Weights of a small mixture-of-experts language model, trained from scratch on English Wikipedia: 6566 steps.
Below are experts of layer 2 (counted from 0) of a mixture-of-experts language model. Rows are named router (the router's row for the expert), down (a neuron's output weights, with its number) and show model dimensions 0-159. Each number is 128 + 24 x the weight over its row's rms, rounded and kept within 0 to 255.
After each expert's rows: a language model's description of what the expert responds to. This comes from a sample of Wikipedia text that the model never trained on.

# expert 18
router [126  82 162 135 126 127 132 163  90 144 146 180  89 149 145 122  59 122 111 147 119 153 108 152 110 154  99 147  89 103 151  87 140 133 122 156 149  87 129 106 136 113 153 167 148 123 132 125 109 116 129 113 139 116 143 132 134 153 136 115 166 102 189 114 102 148 113  74 147 140 126 113 104 143 131 111  74 157 108  90 124 113 134 122 130 131 149 117 113 105 120 111 146  92  81 142 144  54 167 136 110 156 102 169 141  89 140 140 157 122 142 154 142 104 150 134  94 170 131 126 139 122 153 104 127 140 128 156 113 119 106 132 117 126 106 145 119 128 148 143 150 107 116  98 145 138  93 142 156 103 130 110 142 169 119 124 131 117 187 127]
down0 [124 138  94 137 138 119 112 176 120 160 161 127 102  87 141 151 137 135 133 105 141 114 152 164 100 122 133 141 160 122  97 104  91  78 168 142 119 158 152  96 164  86 114 143 148  92 152 109  81 122 140 111 105 103  74 107 102 147 150 143 108 183  79 135 116 127 140 119 129 181 144 133 154 116 110 124 100 171 120 129 127 118  99 138 102 115 155 154 125 104 109 184 162 113 135  95  98 122 133 173 114 124 106 140 108 123 113 136 114 116 123 133 141 128 137 147 168 181 152  93 141 118 105 106 160 143 102 113 117  85 160 155 124 119  93 124 139 132 131 103 138 171  98 127 152 132 160 142 136 130 139 142 106 117 100 124 139 156 148  92]
It responds to: Romance particles, consonant starts. Name particles like de, du, da, "of", and capital-consonant name starts such as C, D, St, Ch, Hal-en.

# expert 24
router [160  75 140 137 138 126 145 131 112 136 129 114 106 157 137 160 125 100 119 159 141 149 101 147 156 151 132 132 115 112 168  84 130 129  90 174 158  97 114 113 110 148 129 156 156 119 115 164  84 119 137 138 140 130 132 108 134 114 140 122 140 109 168 150 147 100  99  71 157 131 160 134 122 133 127 113  82 138 123  95 137 134  88 155  86 104 154  99 114 120 134 116 130 139 157 118 137  77 166 111 144 155  95 139 101 107 123 115 117 138 128 149 162 106 125 130 125 159 133 126  98 134 160 120 169 138 149 139 139 100 107 115 102 139 109 169 149 159 121 112 136 108  68  93 119 145  92 179 141 127  82 157 119 171 140 128 146 130 165  67]
down1 [137 130 132 115 158 160 135  88 102 130 125 165 111 154 132 133  88 103  92 130 170  99 165 115 150 140  79 140 114 136 152 155  98 170 171  67 148 129 131 148 165 124 141 116 154 125 129 119 128 163  98 150 150 114 116 133 129 106  98 119 151 141 111  86 146 187 132 135 130 107 134 119  82 109 127 155 127 127 115 114 105 125  83 104 158 161 188 161 147 105 153 116 136 110 120 130 105 149  98 160 119 163 131 157 162 111 131 127  92 125 129 115 114 173 171  98 101 125 151 143 139 153 144  99 122 120 116  86 146 133 138 149 120 112 155 128  89 128 121  74 117 133 152 113 102 131 123 123 153 131 126 137  94  98 121 137  88 151 114  85]
It responds to: Capital initials, month names. Single capital letters opening names or terms, such as H, W, K, T cell, and month names in dates like November.

# expert 22
router [135  92 125 132 157 143 161 117 120 137  84 138 121 158 122 176 121 102 144 128 155 130 132 153 138 153 143 124 107 134 162 136 138  91  92 133 156 121 150 122 130 122 127 142 127 101 151 147  85  99 139 141 123 121 115 110 119 121 130 147 166  98 186 105 157 146 141  46 144 138 123 129 109 138 125 116  58 149 136 113 148 126  97 130 111  95 160 116  98  93 105 127 174  83  94 122 150  86 208 135 112 130 103 137 123 112 106 126 128 147 132 135 140 111 143 146 104 149 129 128 168 122 111 142 114 139 157 135 134 101 113 106  92 125  95 135 100 146 150 105 112 114 111 123 101 120 100 159 131  95 137 161 114 168 120 107 174 142 131  76]
down1 [110 171 115 117 164 114  95 110 143 154  83 157 103  90  95 125 121 153 100 110 100 147  84 136 121 140 144 124 132 158 109  97 161 125 128 135 118 116 159 105  99 159 139 135 152 120 104 124 122 131 105 115 129 171 169 107 146 120 132 146 118 138  97  96  92 155  81  94 157 126 144 158 136  98  93 142 141 120 134 138 116 128 132 120 173 178  76 132 176 113 150 147 151  98 134 160 135 155 109 146 174 144 109 140 174 122 106 120 102  94 133 164 109  95 139 171 117 149 127 145 173 123  83 128 122 138  78 116 174 104 155 163 127 134 128 155 139 122 138 103 121 150 125 137 105 163 108 121 137 154 132 125 104 147 100 145  94 118 115 112]
It responds to: Colons and table separators. Punctuation separating fields, chiefly table pipes and the colons after infobox labels like Education:, Studios:, Past members:, plus semicolons and coordinate primes.

# expert 12
router [149  58 123 146 139 126 152 113 114 141 115  84 118 149 122 145 112 160 150 131 107 143 130 167 113 124 124 157  88 109 156 131 162 113 102 181 157 114 127 150 106 141 161 118 156 133 123 106 111 112 126 120 142 161 105 117 124 114 149  95 130  79 140 125 134 114 106  74 124  88 178 147 124 155 137 137 102 140 177 127 132 135 102 129 111 119 162 102  92 161 101  79 139  92 127 111 134  55 144  98 180 154 107 125 141 100  83 152 137 147 143 130 130 113 187 109 121 144 134 144 124 137 150 135 119 133 120 120 122  99  98  97 133 155 124 146 102 115 150 119 121 107 126 146 122 170  88 169 146 127 122 116 109 152 121 115 168 120 160 113]
down1 [126 124 150 180 165 103 103 130 126 104 112 139 104 115 133 125 155 144 131 109  87 145 158 110 142 120 137  86 119 158 100 158 146 101 174  96 138 124 111 108 128  46 109 102 162 127 162  91 107 119 130 129 115 116 151 109 150 106 109 106 120 136 131 137 133 159 142 163 122 163 153 123 114 123 112 120 194 107 111 157 182 114  69 100 121 112 117 130 120 143 129 165 152 123 166 153 129 118 142 151 124 136 142 117 126  84 117 156 121 169 135 103 172 137 119 131 155 127  99  99 129  96 149 128  94 141 111 102 116 174 132 130 128 113 114 127 110 130 138 116 137 151 138 134 186 103  93 134  96 113 150 105 118 129 158 159  79  97 130 152]
It responds to: Year digits and p. Leading "1" or "9" of years and numbers, like 1898 and 1989, plus mid-word pieces such as p in help, trap.

# expert 21
router [172  60  91 124 105 135 124 147 118 155 136 114  94 159 107 169  97 129 135 121  91 161  96 152 139 167 123 150 106 109 144 123 137 108  96 159 155  96 146 138 123 128 131 142 159 153  93 138 105 116 142 135 155 120 149  82 140 132 140  88 143 122 168 120 136 137 104  75 150 124 138 132 126 110 123  95  99 147 129 121 122 124 112 107 101 122 168  96  94 176  99 108 148 134  93 114 138  88 173 115 129 134 144 152 124  99 111 140 143 138 116 178 142 117 177 128 144 140 127 158 140 111 124 129 144 126 154 161 143  77 101 112 126 126 114 145 117 141 106  87 116 110 113 118 117 132  72 165 154 132 113 146 146 175 103  95 161 139 139  89]
down1 [103 136 136 134 135 108 173 128 136 122 126 115 141 183 109 152 107 114 126  80  99 159 149 148 101 105 147 111 113 126 143 146 146 147 128 128  91 150  97 200 127 168 153 149 142  88 128 142 123 116 105 127 133 123 113 113 146 162 160 131 146 130 122 146 119 114 125  96 176 151 127 114 121 115 146 125 122 183 143 166 113 131 125 146 151 128  91  65 120 129 140 137 117  93 139 138 103 151 108 117 111 142 140 134  90 101 115 135 140 110 101 166 112 157 124 110 123  78 107 139 151  98 153  94 126 142 156 109 100 120  81 112 131 116 122 119 160 116 145 129 157 112 156 105 117 139 164 145  99 145 171 101 108  37 158 137 115 150 111 110]
It responds to: Space before numbers. Standalone space tokens before digits in tables, coordinates and dates, as in "between 1902", "finished 3rd", plus zeros and heading marks.

# expert 25
router [159  71 140 123 106 110 138 143 114 160  99 161 143 141 116 118 109 104 150 135 132 154 133 133 146 185 143 162 114 121 128 122 125 131 117 168 153 119 107 129 100 118 131 145 143 125 115 126  52 110 126 114 133 132 102  77 122 155 125 131 130 131 174 142 134 120 114  64 117 117 130 143 129 109 165 142  88 100 145 122 149 155 131 128  90 148 157 142 110 103 109 127 148  70  97 138 113  69 185 135 131 107 111 146 113 149 118  96 133 113 152 171 139  89 159 134 140 115 123 167 142 100  98 128 164 161 135 169 180  86 116 130  97 152 108 114 125 143 140 117 114 131 143 136 118 126 123 154 131 140 119 157 146 138 113  98 186 131 143  98]
down1 [128 138  95  88  98 142  95 134 138 144 130 125  95 102 145 102 153 149  97 160 125 145 156 107 171 143 103  60 157 138  97 143 100 124 120 166  96 114  68 120 173 149 108 137 158  97 126 124 114  96 170  93 107 197 127 141 125 132  87 106 126 127  90 155 104 140  98 155 116 160 126 110 142 152  78 124 119 154 103 136 112 117 131 121 154 155 128 168 119 143 150 167 113 141 116 124 120  91 159 106 149 146 168  92 144 119 155 138 119 120 135 152 112 147 166  98 117 127 108 130 129 132 123 125 117  99 119  93  96 150 108 166 110 135 141 158 132 133 109 118 146 111 139 126 164 137 139 117 174 151 115 125 131 152 104 177 111 140 148 120]
It responds to: Mid-word endings and zeros. Zero digits inside years like 2016 and 2004, and short word-ending pieces such as -ly, -s, -ons, -le, as in Allegedly.

# expert 10
router [150  91 116 158 121 118 139 134  96 132 117 138 123 154 115 156 118 140 142 168 111 133  97 167 130 138 125 158  98 111 155 136 122 143  92 145 158  93 130 144  88 110 130 137 159 132 101 120 105 119 117 133 134 113 145 108 125 136 131 129 170 102 185 121 129 121 158  75 129 130 126 106 102 124 169 134  69 147 114 143 135 122  87 150 121 109 168  88  87 113 108 113 151 123  93 107 141  92 193 116 119 139 111 128 130  93 100  89 159 132 106 144 160 119 150 144 120 154 157 159 118 158 127 136 110 151 126 141 113  86 121  83 104 135  95 150 132 133 115 115  91 122 123 110 104 106 111 162 127 107 121 145 163 193 121 148 201 113 131 121]
down1 [124 103 117 113 111 159 136 126  98 141 129  82 118  92 128 145 127 115 113  90 127 135 133 145 152 122 167 159 140  91 140 143 107 108 131 133 138 121 121 162 184 151 124 122  98 138 166 116  89 172 136 125 124 106 167 113 112 126 115 124 116 123 164 120 110 128 121 109  87 123 111 130 144 183 107 134  94 171 131 138 148 164 110 123  96 134 130 136 109 136 117 135 146 101 122 126 101 123 138  96 175 132 138 131 151 129 125  76 163 100 211 139 129 143 135 116 163 128 114 132 114 135 114 128  98 118 146 138  92  75 149 206 100 125 116 124 157 154 144 157 101  94 115 118 120 157 134 116 138 126  71 154  98 165 146 134 139 150 153  89]
It responds to: Media nouns and table cells. Nouns like film, album, series, song, player, show after "the", plus table pipes and the digit 2 in dates and scores.

# expert 27
router [148  80 142 129 176 144 167 146 118 127 118 123 112 134 131 131 110 128 107  91  88 139  83 146 111 159 140 164 119 109 143 122 130 138  96 143 173 123 103 152 125 126 155 124 137 109 176 126  90 129 124 129 141 120 148  98 134 151 129 117 166  95 167 136 120 137 115  49 152  86 143 113 130  96 160 103  90 152 135 112 130 149 110 152 121 127 150  99 108 111 119 125 168  92  96 132 133  93 193 107  94 148 139 154 162 107 121 104 112 148 123 152 127 139 156 120  94 120 145 119 128 140 127  92 159 160 148 167 126  81 112 121 122 123  78 161  96 154 139 105 120 113 132 111 128 141  93 136 140  95 148 141 118 183 113 115 164 135 139 111]
down0 [156 132 136 142 141 130 109 155 159 102 151 133 177 108 121 162 134 135 102 122 105 158 111 146 111 114 157 174 111 141 121 147 132 138 125  71 169 120 119 158 160 139 165 127 119  91 109 121 148 126 135 126 187 129 133 156  87  76  99 141 102 115 129  97 156 174  91 147 120 105 104 113 129 115 131 129 127 115 136 147  76 128 136 117 166 139 159 143 139 140 135 147 123 175 126 112 124 110 141 177  95  99 137 113 126 137 122 150 107 118 108 156 144 160 122 155 114 112 114 137 152 116 136 136 151 129 149 131 139  91  95 108  94 104 109 108 149 142 145  78 111 141 135 142 107 142  87  43  76 100 149 123 130 142 126 126  92 130 152  98]
It responds to: Line and cell ends. Closing quotes, parentheses, table pipes, semicolons and line breaks ending list items, cells and headings, such as "Soca Dance" or ellipses.

# expert 11
router [158  87 112 133 159 140 134 137 120 144 124 123 121 173 138 136  94 109 103 141 124 160 102 151 142 153 149 154 111 106 150  90 126 108  74 155 163 138 103 127  87 148 130 124 182  98  99 137 103 127 129 100 104 100 108 118 147 115 132 108 155 113 174 117 113  82 118  72 130 131 132 144 147 124 152 112  61 102 153  92 134 121  92 180 102 128 153 111  85 151  90 106 155  75 131 106 120 108 166 118 101 133 124 134 102 110 130 111 154 140 127 171 132 134 174 143 121 123 117 142 107 142 135 126 158 155 116 154 146 108 123 105 113 122 101 114 112 139 133 113  99  92 138 121 110 106 101 141 133 118 105 141 146 188 126 126 185 132 128 119]
down20 [124 170 129 116 158 120 145 118 163 122 148 130 143 138 144 115 162 106 179 157  83  95 156  94 133 147 134  87 130 109 172 115 146 131 128  97 118 106 146 123 153 189 110  89 118 166 121 133 114 121 164 120 108 112 127 100 168  89 152 151 148  98  79 151 116 122 165 119  91 155 146 139 109 149 129 119 128  90 134 121 135 168 160 144  92 146 151 154 103 152 127 146  90 108 143 108 146 165 109 102 119 103  92 126 130 110 147 128 152 101  97 121 145 168  82 138 102 122 121 129 115 127 132 116  88 133 107 132 141 149 160 100 118  78 125 132 129 144  98 123 123 144 120 124 120 171 174 101 135 150 161 147 111 108 104 135  82 157 134  97]
It responds to: Hyphens, pipes, digits. Hyphens, dashes, table pipes, paragraph-ending periods and digits inside years, ISBNs, dates and scores, such as 201-5, 3-631, 25–15.

# expert 20
router [176  44 109 137 101  97 132 143  91 111 105 126 108 130 125 159 105 120  96 160 120 138 117 149 125 138 136 122  78 106 130 119 174 138  99 157 154 106 150 144 104 133 151 129 121 117 153 128 108 125 132 128 154 113 101 106 140 100 107 142 130 111 198 107 144 145 124  94 155 130 140 138 149 102 147 114 107 103 144 117 139 129  80 120 123  90 152 119  83 167  97 118 160 104  84 132  95  80 195 131 114 153 137 183 126  93 121 131 126 119 114 130 161 146 142 134 103 142 106 140 130 131 126 151 161 147 113 141 103 107 126 129 140 108 132 134 104 157 135  93 120 102 107 111  90 157 115 116 170 142 143 139 139 158 111 111 171 161 125 124]
down0 [130 133 138 149 107 151  75 130 152  99 110 142  94 123 133 134 137 139  70 132 128 112 153 120 135 150 141  91 157 135 135 146 163 140 116 122 105 106 109 163 110 122 153 159 112 140 124 166 113 132 156  94 109 175  71 104 146 133 160 136  93 143 150  91 120 135 162 135  87 113 152 119 192 137  99 130 143  82 105 112 168 149 179 105 125 144 146 148 127 110  86 145 124 107 134 146 115 131  79 148 110 164 123 129 127 119 165 120 133 132 133 100 121 127 125 134 134 163 151 163  94  98 154 104 153 127 129 111 126 146 132 131 145 158 142 148  93 138 137 112 135 129 105 134  98 124 116 134 124 102 162  89  88 120 185 171 116 101  98  79]
It responds to: Suffixes and headings. Word-ending pieces like ed, ent, ter, ate, plus section-heading equals signs, blank table cells and prepositions under, between, from.